{"num_hidden_layers": 8, "hidden_size": 128, "n_experts": 128, "experts_per_token": 2, "d_expert": 144, "d_shared_expert": 0, "hidden_act": "swiglu", "moe_layers": [0, 2, 4, 6], "router_score": "softmax", "normalize_top_k": false, "routed_scale": 27.9, "balance_loss": 0.0108, "balance_bias": false, "router_z_loss": 0.001, "router_bias": true, "n_groups": 8, "groups_per_token": 2, "init_std_router": 0.0235, "lr_router": 0.000659, "vocab_size": 4096, "norm": "rmsnorm", "norm_eps": 1e-05, "tie_word_embeddings": "early", "optimizer": "soap_variant", "learning_rate": 0.00485, "beta1": 0.95, "beta2": 0.99, "max_grad_norm": 2.0, "batch_tokens": [65536, 131072, 196608], "max_seq_len": 1024, "train_tokens": 443400000, "max_steps": 3534, "dataset": "wikipedia_en"}
Below are experts of layer 2 (counted from 0) of a mixture-of-experts language model. Rows are named router (the router's row for the expert), gate (a neuron's input weights, with its number), up (a neuron's input weights, with its number), down (a neuron's output weights, with its number) and show model dimensions 0-127. Each number is 500 + 40 x the weight over its row's rms, rounded and kept within 0 to 999. Numbers have three digits each.
Before each expert's rows: a language model's description of what the expert responds to. This comes from a sample of Wikipedia text that the model never trained on.

# expert 19
What it handles: Place-name syllables. Middle syllables inside foreign or unusual proper names, especially places and clubs, such as Antananarivo, Avalanche, Belarus, Scarborough.
router:499520504525414486548555446433540507479511404443486546461448543472470428541499436550517541538484549453525554529503466542497426508456457507566480470466513471539496462462552532551564524444527503478469453512493496525540485537501541542474511588460495492450506457451551534525554500516480485536435487543504519543525410472499508591548443474486569541485534511499559495469556536497495554468452
gate0:453497541516451411430534529465472465483444483504463562522521461550439470489413558520525477502484529493465490575462468559474488441423452490555420455466508455564499496440506527524533500465492490529558532497459552460502455522525480525525395480463400490484551511403519522521545539428559499483461502496426478530498525502467442537538462450489496511494473543474535567502479518510486520497496
up0:508504558469492438511516530492504482491478480450491528523482443457442465511420496434557514517564544556497544495438403501443509427489504523485523473490488484567472497485533408518463492484507597518593506517510540482512452591467464521510462482470539465464511579485472489499553554445527517483458518553397479493461563442526479544503506406488529561506516490531481521541487498537503575512470
down0:456499540516448526519463534483513406474472510490538480515500437456509486538501492503515457558584459488526508551493466472471542488537494519544552492474573513464495531531546489541472517549507549461517551485503464456493530428544477589552471503470446495513516563529458530493516614447533480559405499491446496419471492519524441511505515459476559481467400519470459437481472398472542468522531
gate1:544501459543446554541541502486564482528503440437483525474499518526513477485506452503479519503583507486425505454381511456515470461466491477478446531496511489571442434478477438513479514515515544557441492485425550567595494533476534502500420493568533438528513449482455511471511452579509565493490487545508445489459563546547488559568496510500520523436523507453512528574531522511472529520510
up1:570491442501498523443516558494470557480414491506568549461442534485499457596384441514500519457567525553510505472477500405451471453489487417484494528545475479582517432425517498479514523461467501482512415506488598435503431473512497505480464500476507489476538459469508501470481482537511433454452524545491425498503538534541511462487502547548505507480503495504571488477530509507510516533448
down1:532491450479519481495482580576495553581482488517530482480467467563519491512502462511507464389570518467490521483480543500403478511532503473535529540493465502471567484607431453512470485503551578578476505530589534499501475458481519447561472516475497497478430465472555550502466534466472457489548454537535477429449532504514492539522544536503564514489529556499496506569488538489426464473452
gate2:545533561473543439522496492507535502528475488434411483459494525513464532452542519430511454510485526477514502479505460449537447567497487528481470495460510517474482495406552546548520589500507444471523498525507510491514504515389401535450500538519527462497551449502531533525533520604443496489450586510567545482544499498415480536489469473477557448486548455470492477521557574483459451509498
up2:522595546511493497459515533504475541513518474498456519440507551548401522447469544422473545489464501469500526440482506511522469532557499532518507484448532500569456540507521513507482554480423435412471451538493544472482493506458511531442545534559530487501504429480558523505473596568523466445440528535508497468538497493517539508499522439512566416534503525526527512566561565477509442452557
down2:460491489495506554541542553494511516523441448486513537533579412528531548437487462446459476490472520531557479555486451476476451550568517487457590433525428536471502440496498463536483479440490471559501513537485605500470524509439535453424488462520525479549598481458510500484546473481536492505480529509435468526484528552517572401444513482517461473526555504502505499519430539497496514457503
gate3:522431466521520515504555438480506494457519436407490447484474492527493491564466455514583504515532468573471497455478513480520520481446470540518507441494519520469557590499529531486428596450537531571573456468443538468511531469447575528543499553474527514490486524499517568540522481429517502495568514527540501556496492415507487507491486483479525524611505440522509472529493497484530535553423
up3:543464506533458446492525476524506585483479512501545520449526550497491466487446494448614526483530465487491525479532534451509464492473472471501518577548434535543483581431484559546447538449514469504566483572522569490476439444467494476500508526500557531480516468455437563537550504497481525509583435538477528502396507521499520548494465495514460446526474517517516496528519485391484478560438
down3:515531543478549559508583473504474517425448479543584501513472563468457526497441519390497479532509422532417532476528535487446532546416500522472486512447488489524513451467457498490514563487490532457486530439496524541502438442557556456512496466503551529504506550507566526455548513532534557532569494503498515545509457505566508524464511537513480514442522465451478510563493547470551551521403
gate4:463562504519514557511496507486484481491503453432470431472437536432511461506519524482517502477538504416527510407527558547412510470470536450523530464490483524530490516421533454590566543543591428477453555541510498553558459511579511447495502547445437497538470540495523506540496516531521547570460531490540518519506489515550472515485531487530460488418439510537561511558528472540515501483544
up4:454510485489502541535584478417463559497423521496536552558521521493561526491517517535513505522457527546464433495527473528455544492466503519541515506420512499470498596547582491425515534588477487453545500521520562493510448450547558523511479443521555502510485497562454530472532467451492505523509590526473450560504585494511473455518561483496508596513548505563504473426513503538500488487546
down4:479514466562457450487485517450482499440555515568501515552484563494468490453517552567555499542533541461508451475524446545537517504415477505588447438508487473455490435559488516504517498427519552495467538554545484500473480473487534484572416458598563465578479486495532500526459537546513519546551561541497507468587479486473481479546446485484558518528482530546528496466445512524528485460559

# expert 24
What it handles: Inner syllables "al/ar". Inner syllables of place names and words, mostly al and ar, e.g. App-al-achian, Cat-al-uña, B-al-anchine, par-liament, dep-artment.
router:487507534544499479530545422472514543446490430422514585500499551478466444578560520557499591506456516504537586488484487522518468587496480488534512488500515460494531512479495504532510476490516506452462429468525483509498520533487555526516550569445484419423483439427524576520543547470504486556447415570487532446558461550492501535510497524461510530524588491515543532490516499492464546493509
gate0:515436543514564473542462425528461562424545493437566520461484516456473464570455519444473573515534470508554498499439523519569497474492510519523492495527572501536462511480428446536512542494554471500489421469443473474454515542453508498496488498467468445414481527423474507572479503527508491487506521525502521475472517517583459535472443625588501491460525513513460476509505468520443503535463
up0:518453528564507500492500516492490491501499497438475440505493437483450507505460523486523509473513517543542473496407470544475583563542505438503556473554540476507448503542451528576526491543433496500450527476527406479417385504548491462478485498498435501483470465486430520576477504614489488486516503476482546495482578440453474477453543522490528501561518476471492508544553457533556563514453
down0:577417497465516563525511500527498506517574427504508554533466512485586463494505507431488505485479528525581495553463531436481455524548500389461438478500502531522504574516497481483432479505581466548430501445518541562518552496436562482521522519530464493551490445465513494453472497511484426488488464513473552487446548533507454494446559538453464428444458500472541509578503485497491527478478
gate1:523513542464486497443536458508514500478455418522494529483600571493453504501377483550485527498451472571428520440451498423491557565510505525548513442492519532516528533504509428503503474459503594473528533484472482500539503523495524414466541467466499475459467551572529484543509553472509502482462473527503531481563539540522541548543545498513422485513569481505568541481538495491553503530580
up1:488492474473463453447517483470496487548508494468581496572441534552479559369531459563425513521520496516554451507431450531446508506532483523516531492514521482560573472429461537482416514446499430487509481543488497538527491484558503479475512568466462483493538507383530507497485513444476487450550515591504509523519498475479551521487500515459494489467507421449497495587503447519518524552466
down1:483497596527549591521460445471548551475526543521518483478501465547536551580468470465478516410628467439539436505500548512501507445511529440482484500482484455612522531498514560600530433462493556425476514480504481530553493482469532476513499574500534547487499533504480528549469476509484476499517526563493492516497514471481531496491478543455436454517446433505465527475504557527532495476482
gate2:480447486522536516512467476515457500458482451494553563465477527448497472470489559433473484388398475459473488516474543536490487524534578454455575393571517507507551530478508558544505512439432476532453484566437438454491422517508495496453507539489508531503518470462475502463508512502484523533520474466470564499585559563428484483463493495575454508520570467509484513480529458502484483459499
up2:540465511449547461571464489520444500545518469481534496489550532521499494560457538523516533418496482455478555489525462460466494574577409493484547408503485491468553457441511485549502606477544524513483574515394533450531460523478496492513481552488462572498462456468468504463519517491511453540445494439518510478575510545510485562493453582563496498474520536511502503438490552452467463486491
down2:529428512518511517569465537498499542561552506594548471463528511535591475485486650496519457474511464510457509502502550458545440464555496523482518483526468502548531524515479405512471572465415513540525516491494537499450489522497483474497496530468493485548551481505488514440546483474501498542532505504481581484585508527561498474494486520482553507457479514399535565556472413462521528466468
gate3:457510440488526466508467505506451508461444493477444491526499488425475488578479510464480545414518442507445557552430459488452566476487485471561569418518536458433522524536556550494518496562451496528523472516435520536519490472407531531433503476445453547550526497486466519499466537476447406526435554457512533459453500498493447480455453482534491511479535469525480505573479538475568530475479
up3:468532514577535554483483501493592525479567476478502515518529480567570494494528517460458461498529510491485559489508474487375486499430474477426484499536517510521461477541488404493476475465521552511496454478429558543466461487581460454540483478465575412495490452407518531511485498502555479485421508522521470506483458433444436499486497517498531578510534531471519521425562463529515487509520
down3:539524534522457492506463495567578487448435484517486504554537505550493482560525520458474512438512523507496473452556503451530530370520442464442542474539494535549492498507496507485485481518468474489442540487524506522552520482489565407541514535461505444506451493463480583541501529459492440448453585456565510548543481421517423453461493429515532547531552514526473580467538482537496510484515
gate4:458501549509459519527503483479515479477556546460438563527541491477546487491502484457450479552442514547492514522489513538488519523513533444442484418521531507510568547454501554463438510512478510576488542449517544480492545430479465505483597488443492436482492504479432574544577459547520504533494429545477481520484524573543497571571548427569549548542487472408473489527485509481502449545503
up4:535549551514458471535504582471496550484526525439537546500487520475514477450511456476527518531530543498447493557523489488501473487464536492431511391518511570484546494368497522598470541499558509545465538492540455424466577506501515483472505496562487482511516558529484476505516559565487519543465515483485545498477475522543570555491592485552506458463487522478519549541422450474515532583500
down4:524564518498479535505566484504498491478451467518436521587432476439518582505416517550502487488520573472479517545533513452557473474489515470446535503473545528512471482508465528500496364554492529483417585511455550479489503589512478543487541473502513456473488554514483481521528534494538451449493477489456547541429545495438515528588478539506505464430545532452518524559481457513481513542461

# expert 26
What it handles: Foreign names and coordinates. Pieces of South Asian, Arabic and other foreign names, plus digits in coordinates, e.g. Mah-at-ma, S-ask-atchewan, 55°5′.
router:498525524531465487500579433420572530471488440462516516456414564489486484494507457491531557559480524515551585546506468553486437541453482510532497463430528422503523508481518526524503509506530537445477466471497441529511486535496488534467506526437491446456494478455523535516521550497448511521497459578537544515553457524483512557577456582472544554447537424503540514469573491521487579442514
gate0:507503459485473444484552466450459502551531539436473541448462485468488410466455497467548459537497415513453549485382571548433568441447520551434509449490507520491496499548501466512535523465487518538506556514516475550481520474498544520482527522454470509535503432484538524454533479529505494471443386494502481508449403550531511553466497537510565499523487545517579548506501521502530539520546
up0:462523432397529465522497444467474510440531447448493523452479498567504483496537463494469480482498458415469574493447488535485500427513539448461508535564528513498526495477515473510414480477494496495456547494499520482533541542466535485554552483517512542573391488484507518528481537462575557525452421501505508478458510471474527505448533568549470511588499491555562486558469471474453561479426
down0:528482447452503504461515522491493590510484516571435520545477537522578558491472485439396534531429496455541563458468544500548500497539524444507433512561484484596437468533547465491449462498533500490527458482548519493483538542509453578446516484482531459464464569480531500478591495505542439525479499441530548460502530543468410470527526493510537515487499502451506513528487495428509446454541
gate1:447567545511412500484520457506577568507430459532505465524505531541463519455521505497487507548451483484465508540468520551462478521584500525504517565507505427518549502485551533509510491545500549536481510589472483520430477521545416529469478544434540505507523558405458533524532551528496480502526540504457509459536466548488535478515431496463501480588535517479510498470500391492422533413511
up1:487528494542477433471582493529557495524445482507473464548442483491472497399568466424480458564455504509461494508479508480529505509504495518516541546478460463479558520473557498510484553499483575549480497527522445516441400539493441524441451545468534460497535503476493541513552566530466515457508435516497513480514504591521586498552492500465446460576475467462519532488552462502404504426542
down1:493539498482491479481497459520507474497390494445549549477469548478551490447459528514503475496464378536386447532483500524493488456453479486496466517518468529448510460502460453441573516524508552502499444536477512509476500560503406472537517505488481544550480587499403565529497488462582505485502489552473576486582499538539565480463478500506501472498526513473466464516542566523422510462504
gate2:449601436521478496510511531529532437531517535547500524516486453514495524479488432495448512410536498473493454457481537483505479518478504466572541477506474470380512538480521428522542498432513496476477374501594468549497520473518494600486460521493518530556508506537473491452515533574503536538548493497494518531482467535544471452518477483524518531499432461526577516510593556551472540524496
up2:441504485510502562503461561477541461551482496505517411558517463496517456480497455513467447472462531464536538425507524487473541483466480543545583488531581463530481445446439516549531527500445466538557479483553514543485533405533499581465474532475515439480522463510471474442487503481458576541451463467483470537535483551467479447495536436498525484506451569451538539593506482527475521579537
down2:541519455496530504505472514473435459513501578523465505632457499490521445493553484548482556396517451497451530454518484522529523541465544467547484476522544454483455498571464505507554523478495491427474583525538495524463541440540534556491521481515471520528501492553443475474480472581529491465488485466515487445522478464496508486561456404459490514519453427464561484598489518552558492550512
gate3:505472512578465542444457476415516517470450470555528532443512539529515479472517519444445476488534530514443504531526544473482387477518540446555585497523425498491446490482436545520430459449519485420486518506548413511517455470467552541525512512470452503537461539532426494476469434494451437459530530576538496544425456529465477484522447479456559520504510487472505499516533486520472552507469
up3:488516537478476523530491545510480411493518505549476612512530469519439500499526524501476450443565514422459471551458519491496511527523504449487511535492436440461534604517424555533545543424528510545427496535524482560496539451410564453443535521517518526507520582518459494521565540418486475510479468478504497530529463475501492481503517530523495489539554450461472583471462514459545518475552
down3:489512541530543426531497448521529505484472504532473535528476489481426577446500507525519577445453543450429420500533477468532447575498556456514561552500549484510546461532469506483524418527523498438512544528513518581424509496517492499493462422519491470472450490447456488474473504502449442540470529487580431493414460523407530494463485480493424530481482461441470526467484449473497515469508
gate4:527478505549436454498568544489431473510518517554424491558478504539542504444461521469573538457473498572523553477498504535517541466523443535540526472558607469466502420464582546527501496537490471449463487511489456464444470467539486470433573534502513521463455441484445526496466575507445518521505507464490492530511497517496496497512515487463551496470515488506597527585488435552448430563497
up4:541495491566550506505509557435492411534495520554530570515530542462495489498520527514539525518479498538474582452519471497484510544505511526488440524522598567476482466450484492465473472486511558539492566508444595475478468510422519535516417492524409503496524504469508480484470535482586553529500545473468504500598507464487418556545505512440474537519518592551495543541539556492443510492502
down4:476509497535481519511510543551464458528501508445469469547547532497449388479518484468577515459526453442509464465554480568551487424500481554546489544489549548489496488447477480533507487514520538524597578475470488467465479527449428509512410483544477554541582584533563487457507495514510531563455505493541492500569542506431461527482506471464476501527531560560444546448542521512482503485544